Weights of a small mixture-of-experts language model, trained from scratch on English Wikipedia.
Experts: 32 experts in each of 10 layers, 2 picks a token, a softmax router.
Below are experts of layer 6 (counted from 0) of a mixture-of-experts language model. Rows are named up (a neuron's input weights, with its number), down (a neuron's output weights, with its number) and show model dimensions 0-191. Each number is 128 + 24 x the weight over its row's rms, rounded and kept within 0 to 255. Numbers have three digits each.
Before each expert's rows: a language model's description of what the expert responds to; "comes before" lists some tokens at least twice as common just after its tokens as in all text. This comes from a sample of Wikipedia text that the model never trained on. Tokens count by the router's weight.

# expert 17
Description: Separators and words just before a date or year: the comma in "April 22, 1898", month names, "In", "On", list dashes.
comes before: "2", "1", "| ", "- ", "|", "-"
up1:152149139145154096159132083126139122114107100094224109118109136115161130063146115096129104137130119146104118124116127137087131071148137146117118174126114153112121153187121126141123170172097134127148117106094093159158141137132140130144144127121148141118171126095122148162155135121133088115166115114133123135161107149134120131118162095128109128102129118129123117093130092121131143139077115142130142134106118140094170132142140107105163112120138120140158098138062086116129125199174124171124152095125129107151122073125149114112137147115099095101131133136116137125120137114154154156
down1:150124124114132103126116136126114175088145119102164123105141142093152115095103133155119136125132183110127143142128118091148113096121133151105162113178092107136068107108131160111137156118144165129119094132059151139130136105156132149089130160136149143126121121149117112136110111126138104119109157164116129104126135146120132102157125106127148144151152079139136167150106162126122099105057178147132145129120124169113149166121153107149112135124130101111092139070117112151159107121167139157135120119124141074120173122088138139114086126155137123110104164146115144130148151078159115069

# expert 21
Description: Table pipes and separator rows, heading === and == markers, closing parentheses, semicolons and sentence-final periods.
comes before: "\n", "\n\n", " The", " MP", " ·", " He"
up1:157158156110087115157118164077129117096133114119134156153136097166162131151130100117137185121135149108120127073106103145124148093142161160113130154141133201136121145123094136142113098112125155155133199124140173157129115075145111100162128101093179150120132137138129131138120153124118120119180152090171135133115113133110129128115086138115156130162136132142114158150118103149099116133110049147130141122133106160126108149109137130120066103133133130101130145123122132147137122137164128119156115090131126170106153110147138097120143114131120143110113145129086149128105135129072122168
down1:140147173148113116124150161129166119145111153090119120146146106129139161143132098103147155149106141118117115136126136130130138108091123056184126115133185175137142157154087094102130093115119113116129121111142160152109114136090157128090162106121110156109104078090133126106094136142073109148127102124141119149126149124122144150120107152124158119128107089091082149148101172149157181106162113117142172156168142131104120091152140126129102160134099123100091134126092110136115149164113139115130109141155105117124111119139167139125129139087141142134141167169081105106108125165154131148

# expert 7
Description: Number tokens in coordinates, dates, ages, measurements and table cells, e.g. 56°, aged 79, 149.13, 22nd.
comes before: ".", " | ", ",", "–", ", ", "°"
up1:118135102149067162140131138144157133115135139132125094135111127112109151145175114097116121130162100157109148154112139153115127112092149111113134143139128148122106117121115136131118164117146076123110076097146149098102113097060113158124113158120131188128153106113113111167145111126112143163134165112113117147137113136119139103116126059080122112132114105136130118087094113155132165152141110176172153141152096153152080103181146141120112086143121129131128145127134168149132149108122099122131166138122091101152150153127148111108171173081126139116094149149142109152144138155153167108
down1:138156133160133097148154143145101114134081157135134111138122173114121149136165120109134124104154072154088139122161146151127107114123149079124144171154121127116175117157067135175151150154125132174158122126135116156153160127127111123131133146126113171161180094142131164123110125147158076136146126058114113138092147119128184094109125106120120119107165152158094099132137121119088120098160121109135142113120102149120086128119138115112091148155159079136106126147110123129100137141142121152113112126123160110106114144131130153123137175070119134150098169085133119089132123112132127126

# expert 20
Description: Dashes, colons, periods and slashes between digits in scores, times and ranges, as in 6–4, 2:02.15, 25.9, 2002/80.
comes before: "0", "1", "2", "3", "6", "5"
up1:134146114123103114092169119110099129114171108130093132140115119152074142134143143127141153102100146127081085136158114112132144114131160120146106157141125110116132164116123146137137142122167142085123156109121090148129159132107134106139162101118181151168145131100121136146121194112146121118106133148104140148187094124162152139110169113091104147103147086120153102148152170161109141098089197147154149118132117135154161126135110089147118146109139117088094144170153109121141126112126108131127123130148107119114147102119130161138123098127128108179085087127116134111117087124150070157
down1:131139151148115105086126098129117085171137116128080120150112136173092135144157137157160171112170130118109148139138120105121145131079086145108127161124123169110083094120090137130133097136174167117125181112119113130131138132129135155148104104053133097139136119121127119109144147136145143083115116134134090111135105133151139126094133120134110129063152139172123177092125166164128125120118150137119135132119115115163141110118113189109154119080130144108151137116152141165166164136113136150115120121127102095159141121153140166094134149097101157146125144102086134115129126111179103106